Weights of a small mixture-of-experts language model, trained from scratch on English Wikipedia.
Size: 9 layers, vocabulary 4096, 238M parameters.
Experts: 64 experts in each of 9 layers, 256 GeGLU neurons an expert, 2 picks a token, a sigmoid router.
Below are experts of layer 2 (counted from 0) of a mixture-of-experts language model. Rows are named down (a neuron's output weights, with its number) and show model dimensions 256-511. Each number is 500 + 25 x the weight over its row's rms, rounded and kept within 0 to 999. Numbers have three digits each.
Before each expert's rows: a language model's description of what the expert responds to. This comes from a sample of Wikipedia text that the model never trained on.

# expert 10
It responds to: Word-internal fragments of proper names and rare words, often after B or l, such as Eag-le-field, Ph-yl-um, Bal-ear-ics.
down3:461473547495503498475538476501542499507467505480499506508483541450495544513475483532510474482522524495478480524476493495504469519483504547499497491510509489491516487486503508548526485526514522526533479462531499448547482506494548505573536505486494463486475490502520547512455475488493490525489508530512472552496492504477496481510502448474520507530515488491454490469466522477500485487476496467474452495484493551516535501460502483468527492504500505502532509494554510509510533480507471513501493503468504528465473515509500502524498524483466466499535492479530496492515478501515490511486548502552499507567500510482462535489474460498484519503520502506485558427483490493514462482551506567462491490541550471465520485471521517504499499509548498454511443446452519484484490535528494
down4:481525488503488510500483499486534460476513475457529495522508502529544496484490494544501498484487474493474512499483503547504469496508500481515471499496541481528441502553438526502481528508469508479522506465480515520505484510504498520505492528513495519481483479531484473502481510498506504551533544505475515503475466472502541466494463514514569472513529504533446489492494453501529511471497493536523472506497510502498507505518483503462485473532553512467478451501521524461517473542554532484500526484483504475473458508516470496482524510521535530516525505490488477460467463497500503508486490451506488486493514481471472498534479518490476485465475529519462498515527469497565536524494485479505489474492504478534525480460533487511508483513494491493503496473498515532488483482492502
down5:501466509528482529517491486438478509538498487468484527497511515489482485539515490518500505525490510524527463507508508485552491510541504530491540512474484487493473503491487452483477528488517451510545487444524501574491497491532521484489527493488507508457501514492500492510520522510501537517484485502468547537514436502454505542480504502490493546479456504499507522498494450496527485449495479489507505544473442529510472494490530484492465521502525465442499525494535507508488524470497474517534506524451526507472499484480500524478508435488511536543526504471479531487509488526555484467547538500486494520518520493486491468515500486530492503489501453470469511520509491496561482527474465444479485496500504493488449510511493486465511499522503502490520489452511524478536484498543505
down6:487494530513474448517532468496483486519517489491487550529518499498506519494491480511473486552479526536492502508464472530524495537493483491479510520517485518465487478543470468530523529483493509510493474531497450520476523478496500510510503490499488519486474549470489493520472489531498524527498505492473462501483497497490470487481511527505545512464423478459487466500536532517463481484489526482468510477462479500511488501455551448487514537472519459465500475482508500454534479512499555478480451502476533459506499468482512484498502518525578481474520486475501502505481497541522499511513554546517511502481502509528499473519530534482464511549513483486488494521477532469524523464503533525473494528510482433487505516500474529516452516481514480481501518412474483503513495486492508
down7:500495497532526504518504503482494473454526484530530477476494495509492513473522529496553512442487536549496489517530495489467551501493507482530486494517455494501531493503506494494504505504446485544519449524536510509521527488499458530510512519493508468513501505525511494491498490504497515475499519476523507494535507512494528485525528532523488542532503490477493522502531503506497481543527452537506526519482475496483493531445449494549499500506480509575535518480445494519492511504488504509539541520489501525495517458526508413485483436525501496459525497477528524501537501517511483501490550517481466534479463520511512469530469500482499489471526496481506516474530493472488507494486501475485516480517504500480493481484468469447577538506496485517498508458507508510458499502538485

# expert 47
It responds to: Pieces m, p, ph, %, 00 in words and figures, common in population and demographic statistics (smartphone, temperature, morphed, aged, arts).
down0:479478486479455499486543506485481469500537500489475509512488507469502482456470496480504502497521553514481497497481504537549481532518489503501528499512440486541478508470510496512527500509500480548510529532517494440504439473487518544458479545501522539468465527525492509501502478533506528483510531520464486493514503459487496503506508498496527527479501506501479483503473523484531490494465495506540542479490518473520520488506513471491492545472471526494467529498499537473541502466516521532465505496479526518516514564495493500509493500487525459505451507506540504503467512499531527502486481516500526481510514472535516526494472471533450487496505497477481496524504522462499523473473497463463456519473517513489509484519540507467518456514487503518448453477518530499528506506485481
down1:503488482475516502522544543519490466494485474448507511512496485507541502501516480521530477498496495492509535556504454498531478513483500481530526538474523474467522509512529500516528485516530537497536487500501477521494481521466540467482496480486456489497519483486474509476523500531510493510521570494523472520503461467515498484494530531494444509483475536482524500482502513553469479523513497498497511494476510523476475513501538453477444471512499465512519506465544495475500513493502521513519457562527474524474508503476474496468509549516497512524514508504514513543518460480541488556462469471510484486514553472465490524497492489495480486506527482526496530521532515486503462566499461481450541481530521549486470466485525531474463507508475447501518479489495524487522474534508530
down2:503530522486530469540459466492503488496487505473539508503495478541559485505479511465507522488522491501565489500525488492551472562515486476482497511494509502487479502493451461519494504483507536515515510506496501449442473469482516467515498487467472501515526527478505550519477446545473471496516547542482538533521517497505517503508495526482486476532470505514474516490462488502447522529536505491514498498506460513525499507526459495468510524484515462475466497493514500508496503519494514503456492499465512543510571492469491518492474519478499515518495490518504477517517510503523495472569484508477522478487512460486454494525494513513465511508499532490475468499504534515507516523495511508499492516559474513544498518497493531483440497506518480481513465460486515526479533493448502
down3:512481492502496527499496500481538469503510486488516498539504474507504482507502501496494512495467492480468450489492508498447474541579519493472494492506481503500487459506549500508498514547560465498473491479492457472521554488473505533533514462508503512515543531463528516493530561478513518499533494513501506470501482518463511507505519501484519500488537502541474534471515496477475500477500510498521520483478465500492500502477493549507494491505497506541506469485493519474526479481508496480554475505522493504460479508491473547488488460505548479499495502517516501400467511517466469501502494532495482497501453504523480477482503441439497521484477520497476465529529522526515491497513460534480531494504470482524500551453494492521525507486512553526510502504539465500543470517503508
down4:524536541485475442507428463530495516538499532494520513473524512496540501497451501483527490506490529538493525463496496488560473515497505472524458537502521478507489514517510505504519483542483506510488504514495464527478520495544468496486526510513489529530512496474485477476499511538491520479517517501494535503475516565531494484546461510568516509523499489517482483506526509522451494463508506528480495513515427495509496501505458508480504498507506495527484471474493494494498507478488531490499508467524525547553451483495508489473484566492501486513522541447458464490503476529506508546527536511463534507498475560518496529532507523514530511484467473519516475457448480483495495454541505531502522539508470506517518533512478459515528478533481536487492500460482498493521529475456505

# expert 61
It responds to: Suffix pieces al, ist, ism, ary, est, ities ending words, such as brutal, Continental, metal, plus a few name pieces.
down3:543466502470485503498491508516503484499496491544493522450480523488495472477446539517478465509485448450458495494508561448462502512545494496479518490523480510510479514526479472513521529503497548519474497504497477508467523489508500463511513553526484521518505499512476461513483474491508433486467456463523424505490469498490438490519485507463492545491541483470515486481483481505502541507515481480486505517463498461449501495504532496497482580494487501473467486488539495489497499479492503495491537517507504453501451529494496477523531507489533475516459474480489521449514513507524512537485489497496483514476492497479499499499502527507455528476494480516497516521510486527467500509525517513480555469478465509499481507509520483519525508513532517557463487469523512510518471480498554
down4:560444505484501507457485531515512482495508554498469499485507467470514511536515518500466486504477494558513478512505499528480519510554529529502468502512538525509517546532480473494467497536492551490488524535454495450499514512423521449539451549503477484515494509494516479479490530485516480444518477518506479499510518513512530506477502499539517524510540513513469510480469526535510519482528503526493524500510515526463547465503478484478509515469504476481551506496533511518486517468519479452502529514452483451487538492481525501479537488523462519510539528484496492494522495538514425490518462451502481521553502511480465483540502526485556452481526473530526485529532502505512502545470479533515496467514531522526453490467498445545490504514486531529478517492501479488494492537507502
down5:500508479519525480500443519491469507531529536438550539515523493474501540521518487515464490514461470467526526542518499527534507486473517485480456521518516505463461450513484504491488485517497548535488504532484479507503490507469518501488488493491474467493503495525483527467506463524499510469498516512539480535518474522497481521451537500521527508482524500454467511521514506480494497537472489517498526469538515523476525478488490491485517473531548526512486461477508483497506485503491453518529515490536455496539498449486481531473547513509455439517545515516537518474523539473547450512489428530495544476525467433498470457498514522461524511544515509510524517457516497523461523501487487536494474469455525509497516476502492509549528536508512508519485544472455497487485460499561465
down6:519532481495525479494467486485452476540494524527594500523553493481520494531475507524506530467502484452481489533494512497488452539488495498538474550495505504513491474532496480480559492466489529517541494499503501493511469515564530510523464471478458506464481495507484486532497495548521517476472484509469523466484507525493484529492521505500512514502482527476495446462499478472513498513507523493507460501491478521513502517547493498498565501506477464542468438467500483500487501472499441479493518538502472487524509471471535432505499527460479504449569480528475454502482522487500499562505495489476498480524460481469532486465467467496490518566479514523523514514531496462508487525505493495489521536529442507496503468517494473527480494499499520523549499511454480515490492463520513
down7:494483494474484485472531518445468481453457535495516506540472478494474504470507504522493483539498501516456466502474488498448498528530530490450497480482504497510495507511509510481501522480524537475502492507498503481478490525523481465512476458491536491468469516496510481480473483514544506523510507489526496523495550438492499512492511510528519480487528495544556500494528489447498500512477500495486516485506560506501526516504532488490478531493472480448530487510521489495471516521507459560499530494529495514530512469516501479500526482494479507507436536523521499461491537503459500488481483495514471503494548493488500527513491502461489498488514524496528515479493511520540497487522541485482499544466471502470469499510534516559493514459505451456512540522463478511524493529499494

# expert 15
It responds to: Bare space tokens before numbers in tables, lists and coordinates, often after and, to, colons or pipes, as in 1899, 3.5%, 32.58.
down0:506531516505502478533449474530488489502509481498554429466504491462503459494532470490507488504510507507549514489514510488498514491485486487494551520469497467467568508500553535523502505519512483500500464462508489484516520451442476488510490480530532517530501495482485506497506544465451458471500478501468539496506525475514516510452510508491510556503478538510527485531516491485481483456506512511506487488483446496472516525523493449466498517477530522501524501499492525525479506495526472508485501500481515516480535469536551502512496507493474452476515465509470492541472501516443507482503493489494510489481480491522473526495510540478499476521440542475468543514510459473502502484442500524505531510498520510530489533516513530522483538531477460516496471513482507474489495465471516
down1:522483467503431540498459483487492483492469551502490479493495554467523478497491505466542510491535525451550515481533529530495534471502498472514510526489504553485483486486518499475467483477472505485481451491515461502470538522483442506508480537542524548473500484471476532447485515499494524473502470503489517506508463469504444527511486483494471478445460491507488485508515459492473485481462456486464471480510487488462519495560504483504474468535471540504484520440472489453524543523490493531514525529507533510491513463498511496444488483521489519512480519508562528501487522518535514490464519488483488429517475560458512455522519536514455492479508519502497526473497485512518484487456514518442471516478515454523539499487494491554499448477484516510515483524513511477538504503495504
down2:473513520494519444479507487539478520498523534454518535510474473517528584492486480493496497463479482486542481513487504498530490471490528512471512466505510498527493505499463535505477546531481521513542534523502520444558458479507535444528496502470461528516524501529500509513470518484482506511498497512522505514490500498493570505504552501536517479497471455524479542465515523519509501515504491522537455516497528491536540506446507485532534471501506509495512489486497488509463504501501508494538446534493462446471494509546482465516493478503496483512456539488504464498502517460494533535492538467518517497515524500468515541517455504472485491499490497533446516498488487494505507520493523465495481466538485541465441457501487494496515526519531490521421506537444517502452515532493547
down3:501486547486496512485520503508549485485458524537512535498498459583500539497414502496491491511517478503467501494465474474529531524537506473514503459487506487480499496498476530492506497477531504482504500529472423505486484502492550487529476476457470539491501497503506508488504493473491510480530545509503487503491450466485476471521454484490522504502545474498489511507487497533539499461562502475472477506507514497546474468483451516456484493484432453480499473501543541504463528464471524495502490524515498564476519521493472520477493538517522510517484461532504512478509498495481451475528561500500524507517493473546529466497540462522494464500462507499539504496508541506476504535486564476558510525521491477491486492521497524484508488578476486465513487490467536494519527449489516
down4:520472461499537503530495509503529513531489509486569502532516585470507467454506490530509509510496477513488525542475485501519534461463480476534502505488493512546496490512518509504553490495524486526544520500479484533498483434493500510481472478516485487528487579460498490469522485492481480482479544494489516518504504498465495488471512524508518509496506526504535501500487514472536512540471527527525478514512493547505487500489551496474528475493503500502503485467552511544511522502526496480541490492496501486506501495490514479506551487539504503506509438501501536425511496485543500462493478498518514507495518478493474515512493493479497493519516525503512443522524514469512506534515527512499514482515443533458472483472476472498453480454496500498483553465524440510532520503497543

# expert 44
It responds to: Endings of foreign personal and place names, especially Slavic and South Asian, such as ova, ski, ić, ian, istan, ia in Romania.
down3:527490492485514483494512494513499471486524488528489517483524528500524494528515497501511482462518459478502452469544499489532483497495510491446492475510533532515539513520470542490513517499497493480513522463584519495483497536530472488506528548482501478506518498471472510478506530535558502491494508545447514494483503491489505478503537483506526500506489486518477497500541502528528510488491494473535466492523498528507495505500518465484497516514484478504437545485453514479454493488487516514528474483444462492504494482521491503470509487495494511500490495494459555459518494473481498470491522520479514513470520517535520444496451524497526464522501472501459511546516513492465514497508471471453520540471462493530473523500519489502535506489541505504490504474481507508485489493502475
down4:515500510506529508538461471461467497456510495555500482497561477527512475503486498519486492527465546520524484475467524507508574506513523499497519514530505506502482526510548472516483535466522516468482473529491486476493516515497491442468494504501517498521484452479527492498482496441477495528513487526501500502514522529483504520467499502478508497472528544507520487511515482548499530458488492496511468493480495447514509516455516505467494521519504487486481570501436512492490477509470508520541472528532493522479505493531517500556485515465487504511499507518462508537497493520559519510477458515527471485519447477466531527465473532491513517489513480517470477522493526471524466544491445494512479446500446485492523476503522504482514486496483491524499487518507533507548499472516530
down5:493485478531489474532513484483506480511532469513489549497508536522504499437509500517502487498491544496505471540499520498497520511493518480534495517446516520504505507458542520496525545512489503507513479491500545521493523514531531481498523495455504543472501503496503512468535506461489468442496504496496545512477512500523467551492505463497486489529505456555491452501475558486555533480491514518490523476549496504504515525511467508508510542495510522485506504483469509498464498526482448469483496523531531497519513475511455464503480510481524514487485499498463494470525535480547483470557475497504494492482485422532537467490504493501493519504507489517472556505500526493484461492472503526482520536457502513483540534517495521550506560485543525500511513465511499523488564512475522
down6:481495500497483468478548485500518530488533488508438506506506505462495491472504497533491514495488466498497493454464469510444454503466500492519454467502513490459484502541489502480499472500491482477507511519502476548490458503502481496508513492500491527513467511522503525484504526482484521479490519501521525481476490504528499511491518557512491501495497518518494453514483515462493434528541467494491532538514520464487522517526468495484509507517496522469475489456472501521515463500466486473501520503496517510490524513537487447517490490501509544507532497479482517518511449524467486531546483471482502465534515513473447537542517470523510518484505514516523557524484506483473498507483505518513482495495531491501502461519528519485506529503497489500486451528482522476584494491509504
down7:502464543498521548533470515506451468461536453521545477531491535510449480523484527554501481493502484501543466475471519497507509494553487497460493490507528513495518528488541525482486471499529497499530484509533533520493517514559525476485498514519463514567495529512510510490489507515536509479502513525495514507467504525473500502536492443491489482515480545496554501498534451510501499525523471554483488508503557495463516504508506539490467530492516524504532543495498521509457484504488521538511469473474532485504508536495509483492545481466520514503509550528502502530488502546496476488523541488488497469481528497479500508534468501523506472465511465528510495482517561527480521540453489480517511467504484497508480526457522476517525498478476469517491532474508522496500475509447458

# expert 35
It responds to: Short consonant pieces like s, b, d, v, ol inside words or names, especially plural s (Hills, doubles, bipolar, Advanced, Townsend).
down0:499533470482521493481519502506473439496491539529493552538512503521493513465504517491519503509482519460502528562527504512518499471458460491517522509472534515494551501533513497489539500506516459504465558510520512505491523498551489453481492436485491471489474484451491546550533475503511512485529468482463455522491496504522494470492564523480507509495472516533475481546485517458530534479468484507465524520457525539505527520509509479511501501495490531517543451485513528467498510505542467499490508484507510504504510478462499498456503529517488496500501491499479506513501523464472487547463500515491499471514512484488510535500491521516505485497439496531519457497531464486508552509498513523496471445528467527487522476480514502484460475494488486511468512511443540512457525532488500
down1:544527511475474514512469507516521482524468528502505545519475489479486452483507537498505515512475507502494488449499510519460514474489495488499478515505501540469504537449500476507496467520467503488514454525482495514486508525465504485521491418520524543491513480512504455525554507511474562465511487517455494475478440531509496551492511536503497453511514459458489505499529512517444512516492538498473538455473474533470492467505522494516463485510458487464500473474473496487444482492499503486480489538497531505526509461454496497484507482517481487476483511463529538546501467510508479505459505523528479502458472552482482491479503523491441507502478483550506503449475516524494484475454467498521458523483508537431498502508488476481530483508522520547477516492485515505516551485502519
down2:504493479534520483507515458494503507496464515540467512533542501478497489526448499450498471514493534450522499506501461530577516521522511418508508525490488488492512490508475454509495507499481528508512528534491471499510483470483518482499463508510527562502486527475444542516498528493505538515474510492525532467506451510518515514497509499509469531472543487470486481464472484473469484502448535537466514466478511523448540490469500477496494470532491496511473481509492559504531484493477423553472458525501502473509493487499456508497528503504528518504472538517472503481502500555510500481480500486489498446506526488450500508542473514511478544484507505517509515485517508497495517494491529501518498516454478529501457470481464481514453511506502496486466522526519518508519477521474434
down3:517497487492507493498502504491559513490480483495531519469531520518555495516517490485501544487515445499453506507507518489448471582469488497467457495539473534510451455535471516489512530551500514475509478488478462486463532520484483523483504494492516465538504465481497490493466551506486474540512478525552516507515511528518500476485473527519499489469460478537522542485558476516467489532544538526529514510470460513517507528475507483487548485468532478483475483456413545473487511475528522489509461503495516496517519482468486493518475494502482491561509539520480465530509492523487498514476509493503464501488501496532537521571483487516527462499446467475501496482552527517500533504516525514490500530480511471540482479502528454492493502519496425470495524524491509532454483534504491
down4:460482474513495517487467538477511473478516539514437467480521490495508528484488482517494461555506541506438440459507489472520485497488518463498482526493470545504462503456441551431486493500465519508526486511518478466488457510493524521479487520499497495464452514502499442498472520482520515474525504494473429486488509468489502494473515513504499527477513467514490517469512535487476493509489436512506524500552512481508480487480504504478476488502492456472543485522512508492485508459473522485498514497492489461486480496505502491471484500501484485513454482502495553531494508529487480440492502534492512483491510486490480494458462501496505498477553449503524512521530525523528543467460505465485456481464475511541490503478527462506497482507490507523500505505526520461529495523481494

# expert 23
It responds to: Syllables inside non-English personal and place names, especially Greek, Asian, South Asian (Kostas, Gunasena, Los, Kawahara, Friederich).
down3:508540538469503491481451483467481520470517525486485522481471520518508574522509521494478492473479536513518492455484497477519489492511525471508490576521527490515519503475476497473526484509527508543513501500522505485462489493483488471470522447513505482512505491496480518451513492524500521498499472545493506528485482552562488520504477516474512509476467496512554490471502554503475455504449452443520542491540488510475519515512484500581474498483461493488473493498523563504513475470465506508547464530472516522519567518438455498523438496538506453512497558543530493595483552489512487486504452504509518500484526488464463515475482508503516472485464509483508507503489490539523488524521526469443473493494488505488463517519477475490540509504509502466501477551542489531491478520504531
down4:557492482459517508521512534522453473485495484546488538529500483477501451490496479487523537523504497514517504510489495501527485455503468488558482499483522559493461540512506512504467506517484491472517462482498500523468491460540486476486462470469498454503476492531492497492537565559489462473517465468478488479549481526510510469540483519451505499509501521493481465486480509454484492516529496503441503491550477497499467528538491502488526510536490521493545511523480499506520525528543465462506512518494518516492514493504512535510447511493495479460535500494499510518508508547524452522503595512534512521504493454459474499504500481530476533524487511477510515508518484472468479493486509534527523495509484481493478515491482451524526486433470536521447519488514521483486492488527479
down5:486491510442521506535504490469490495486519502477521490510496468491475451484505485470460491476483516492551485506503517525500540507567499536493426471466483438517508488477463525480512553533457485499482490512481499449535444558472494497494496514507485509475486503544466489494488506513474489517440539528494462507536480478480504489506485510478504548548505513483551541527478463486520515483519496487486472522468462469510556507492505527509529484526493520526552534532505506499481472533519483536492507508522458530473502525524451510491476498461500486501495523487493514491491537512504488489539490528478508464524505502506505517522515517496485517456478546492466482524512501532507518517490521523439472499472484515515492552508500514514518505508490501537513511519471501499511460471518487
down6:487522492528557545490525459513494488491502461505498511486478510511500508545491478503474535469508507505495461523516455490533549482522476486519476471520479509490493504524496484495519504473513482523470481480488515533475434474480519522518501514535541523469465464476512524480427522521441496561503486473517502543445508474546474523503462498473523487497513507500529508502521484490449476511495466478531496505493493503498520464467487540492525489509441502504468518466477520477506460518475476544499504541475491551505492481509501514504505485483505523497459483521462480512523480493491539487431484493532493528473504515512516495486516485465511501508476521444549532503496495510524530519511494515506521520497485461476518527509469465482518535490515513529558503478450522506504496511495537
down7:497482513545495505458477503494511548531491479510536535517482491480515458497508492520504512464471531518515488515509508509521476505474489503522508501471493489455475547510500501503512523515474464508521510515495569505517536511552515521526465485479491499527522562468504503492528442504477439467502507491513488544531432518434475526513468570515500527467477506517475485510512504497512500467462507449498556491523500478513508537514476526524492518493484492498515473514491505489507496495488496478513488508514511526512507494467478506470503511493533492488524481538502464481486488477493502479543523534469489482495468453528495451486496481522484504461484500495498479549523494498481483520474527476510488506523490504486535470524494524499482469539514494496506537555505541500472527501475468

# expert 52
It responds to: Final syllables of surnames, place names and taxon names, such as Sherr-ill, Hann-over, stell-ae, often in species lists.
down3:528491506505487477495510479550475449504468521519487507537524517504478476505461495525522518486479499463504487484512452524490467503507502460481501507494490447463462520504514549505481527515538492511466527486533514483460501494528512491480486503495540443540510536482497529464486510478488498497503491503504484480517525519458511515512511495511517513540479498502492538524542451466481528490506511518527499465485512490522513507546546484532503471481507522513518509460463564508526537507502505483499514493484487497539476499509476537492536455532520522499517538526515528479533515499503463481502467463445471474467479511517473499511495506489537468501514520472487492511550468534498535554487444487442476534477528481494521522492487521492528476497502568538526511520523532458492501477493492
down4:487513473522563472464522449505495484479511529508483468527520465553500444457500551492508511513518488512445481508530533534504501490528524538530558525485492485451460497504514501541477517553501504510511520480452529458471477514444520501501447514470449487464520498487513464486514482555476511468512529466461515523488522524513494492479497504493475514531510497499470455502485547497496498496501493444532500491504523505510467521437502498472490500488471471463500513476523466443516501511479509489497541505456538465522511494461509489489528526492419504519505502502465529499498509507511490470523490500463493496530525484484512505523502495536516513521512488532544475533533528483551438515492499477498495505498485502500482530501517521538534487506517516481534469488511464499523540498476451
down5:497505504490459511519508492499553470536484498503453521496543520503528534489508488503516523528482507501499535492488503467495437451471509501501522525518513550470514475507470490504477424513519508449522536482479489541515524473511512510491463449462469502515468514507469509503495532501420527481514484503510524548497544517469495534506491515520499476486444519521473485494495512547542470484524489548510494457530527459502513497539477518499524467493509501509538496493525510514499511499487518498480501490472470535487489507474489485476528502470504498533526498469535475541463528514502486476484453454470478456472462529471529513499523462508489451478482540467499495483472503499491522495508503483490460515510487479504481468504463505519516480495507501499510507572515476493514501524509469
down6:486498470494496518510482515511517482469504534521569535519528535503500498471497530480539530459506537515459518494512494532533504500534455541548479508494462474500506471528442477509499558533526465473477495513522482475482525465521536516512511484506504466454529510517508507544465482476476509466503495471500505479503496504497495498500498498509481471477508486497524516485508462511413519525538505488523484530477514511520480464462514510499558486469485483513495527526503576461477530514489481514517459462536512521480529508508538513484477487525486490488527486504534455481512540478485551542479462495515458524477568497512495490540484494469509540494495538493551477520527514491522515499464512495512519489494531514503533530498504542501509510522472467445476513492525487460547478493505499
down7:483524475542548491482475524497487505526470499486492512547480476506511467511519479504528524493525485521497459497462478485508525525520477538502479485528493530491490519505502494462509491510502478480500464494468492508528532498534521483481475511464524497489494488473468510530455514468512488486510493461522508442507491493487498495542540453489520497469532517477515505475540512435517491456514516544539481486518515445503486475446530487488543482465518584533520490516481430489501471473484533459495525497470466479456520531478500462491526474475486479549480497510520540478523463480498483483515516472508507452479500541447536490502508496505498486516544525474487516512461444495513479524490548505537521491508508483444485504512517507525500476544485525560497534506486519497488517476484463

# expert 62
It responds to: Word-final pieces like ship, ore, ower, ister in midshipman, ashore, widower, plus ′ and ″N in coordinates, and born.
down0:513480479529529530500489544471496491481517499524498499499494489493534538491508520504498517481493514457438497525475433492492504472512507466516482510477495518497525475511511524447491484508488531499518497515495461470460530517458512520492484505498481525499511486473480516504491438476501501500545480503533500465494479517498510494522523471486555507522448503490522476488481525481467502549490505487568479480489485538495488522493532455514509526508469468492482461469485523492503514499502476513554478459492510492515500546529509546516528509493494516523502503487552491455520473491488430506525470504467518487507493490485486528504484519460496507509511482468538490523517510485498481482506507518461477496503511471497518503501497525502498443480468493465495516476499451492498475527521506
down1:512474512516518527525509538536486470499484493456537505523548480500531478504504484517526510497520484512487498522536521514489534471575480484529508469471495517504544482481514467533475506549509503502515427464519499488519535515481528498506477480479497500484504482465496553488489504475532463501535525527459475467525496511472467481498512489513504512487496487515505515530518507495492504494512512495491541486498477477498496487506497500568538511489462488506525473476497509474495492480504439491539485503500479485500500506474472515468544498455490493502509508506516491478500481495540551497531563483504471507522488485527514522462499532490477524449476511491478434516492512542536513490475507480518507519477526511480512547531477531478549504445508464543514517505501488528471493459544520
down2:515509510499477543499535544507471481506529514494515472522496554499482471492506509526485514468503459510471558471520472471488508500549467537492519499510509547460493494470488448475462540514499525461584478468489546524451548497563491527481549487483496475488500524493529523558453481489521480479496524542499524516531505522505478538481513526507490483492488483527528532462546529475508528501503488532528499502499492506505494523490490513493551541533497514536487477513489475472532524484514491492483489482459544460496485510470484466528514522492482512492493470509483437460484531504484500508449513513494496535494524489489516485457489498535482516496509538493507484483478471502471498536486469482497514556485481507489537517496515485506484514466514505535490498496511521476510490526500456
down3:514482543529518444534487532502534518457525492491461551490559478510477488484520566444543483481518514489507524518466511519485494505493507477484486476509509497538488551493479523505499475498507516505493494516523495478526479455465499459519509494506506504487489476480521481480510493509525522484468435551512492510503498536472479495526480492501493512504541517499505479517523534496476491498489484477523524519479495475524523496516503476501503530506478479507503494465505481510491505519515478480523498498485504499490469495477506461436467509474455488473452490503474477474461525468526491507498491489473510499475499484506496490506508487494524508488487504506461480488473494542519502502508461548533559523497473499487500512533525477518492518490527488454479470519508520500514517525495554
down4:490525496492521463539492482507517524461435497505509443489472477471512512473477472519475459501500476519489461497497529510533542490530522500480534479507485458495518467506502492461482489491502466511495507477521473471483483521509511518556542508462474506449483473500505521441520495479485461501470556497479503465506500497498526491484520530463493494507497488483470476537514491501518507437495463484479469466502509559454476504498503467490488469498494533470542484497523501488525476428499465495491510515489498491506557534529500543509506477486485497496493502533464515485501536521462479483541527509513525512520548498524490492520512501495491472514512454473509516518517496494494498508524502474506540488483532497491512494464471505502491474539496503484491533496539521512541493481479464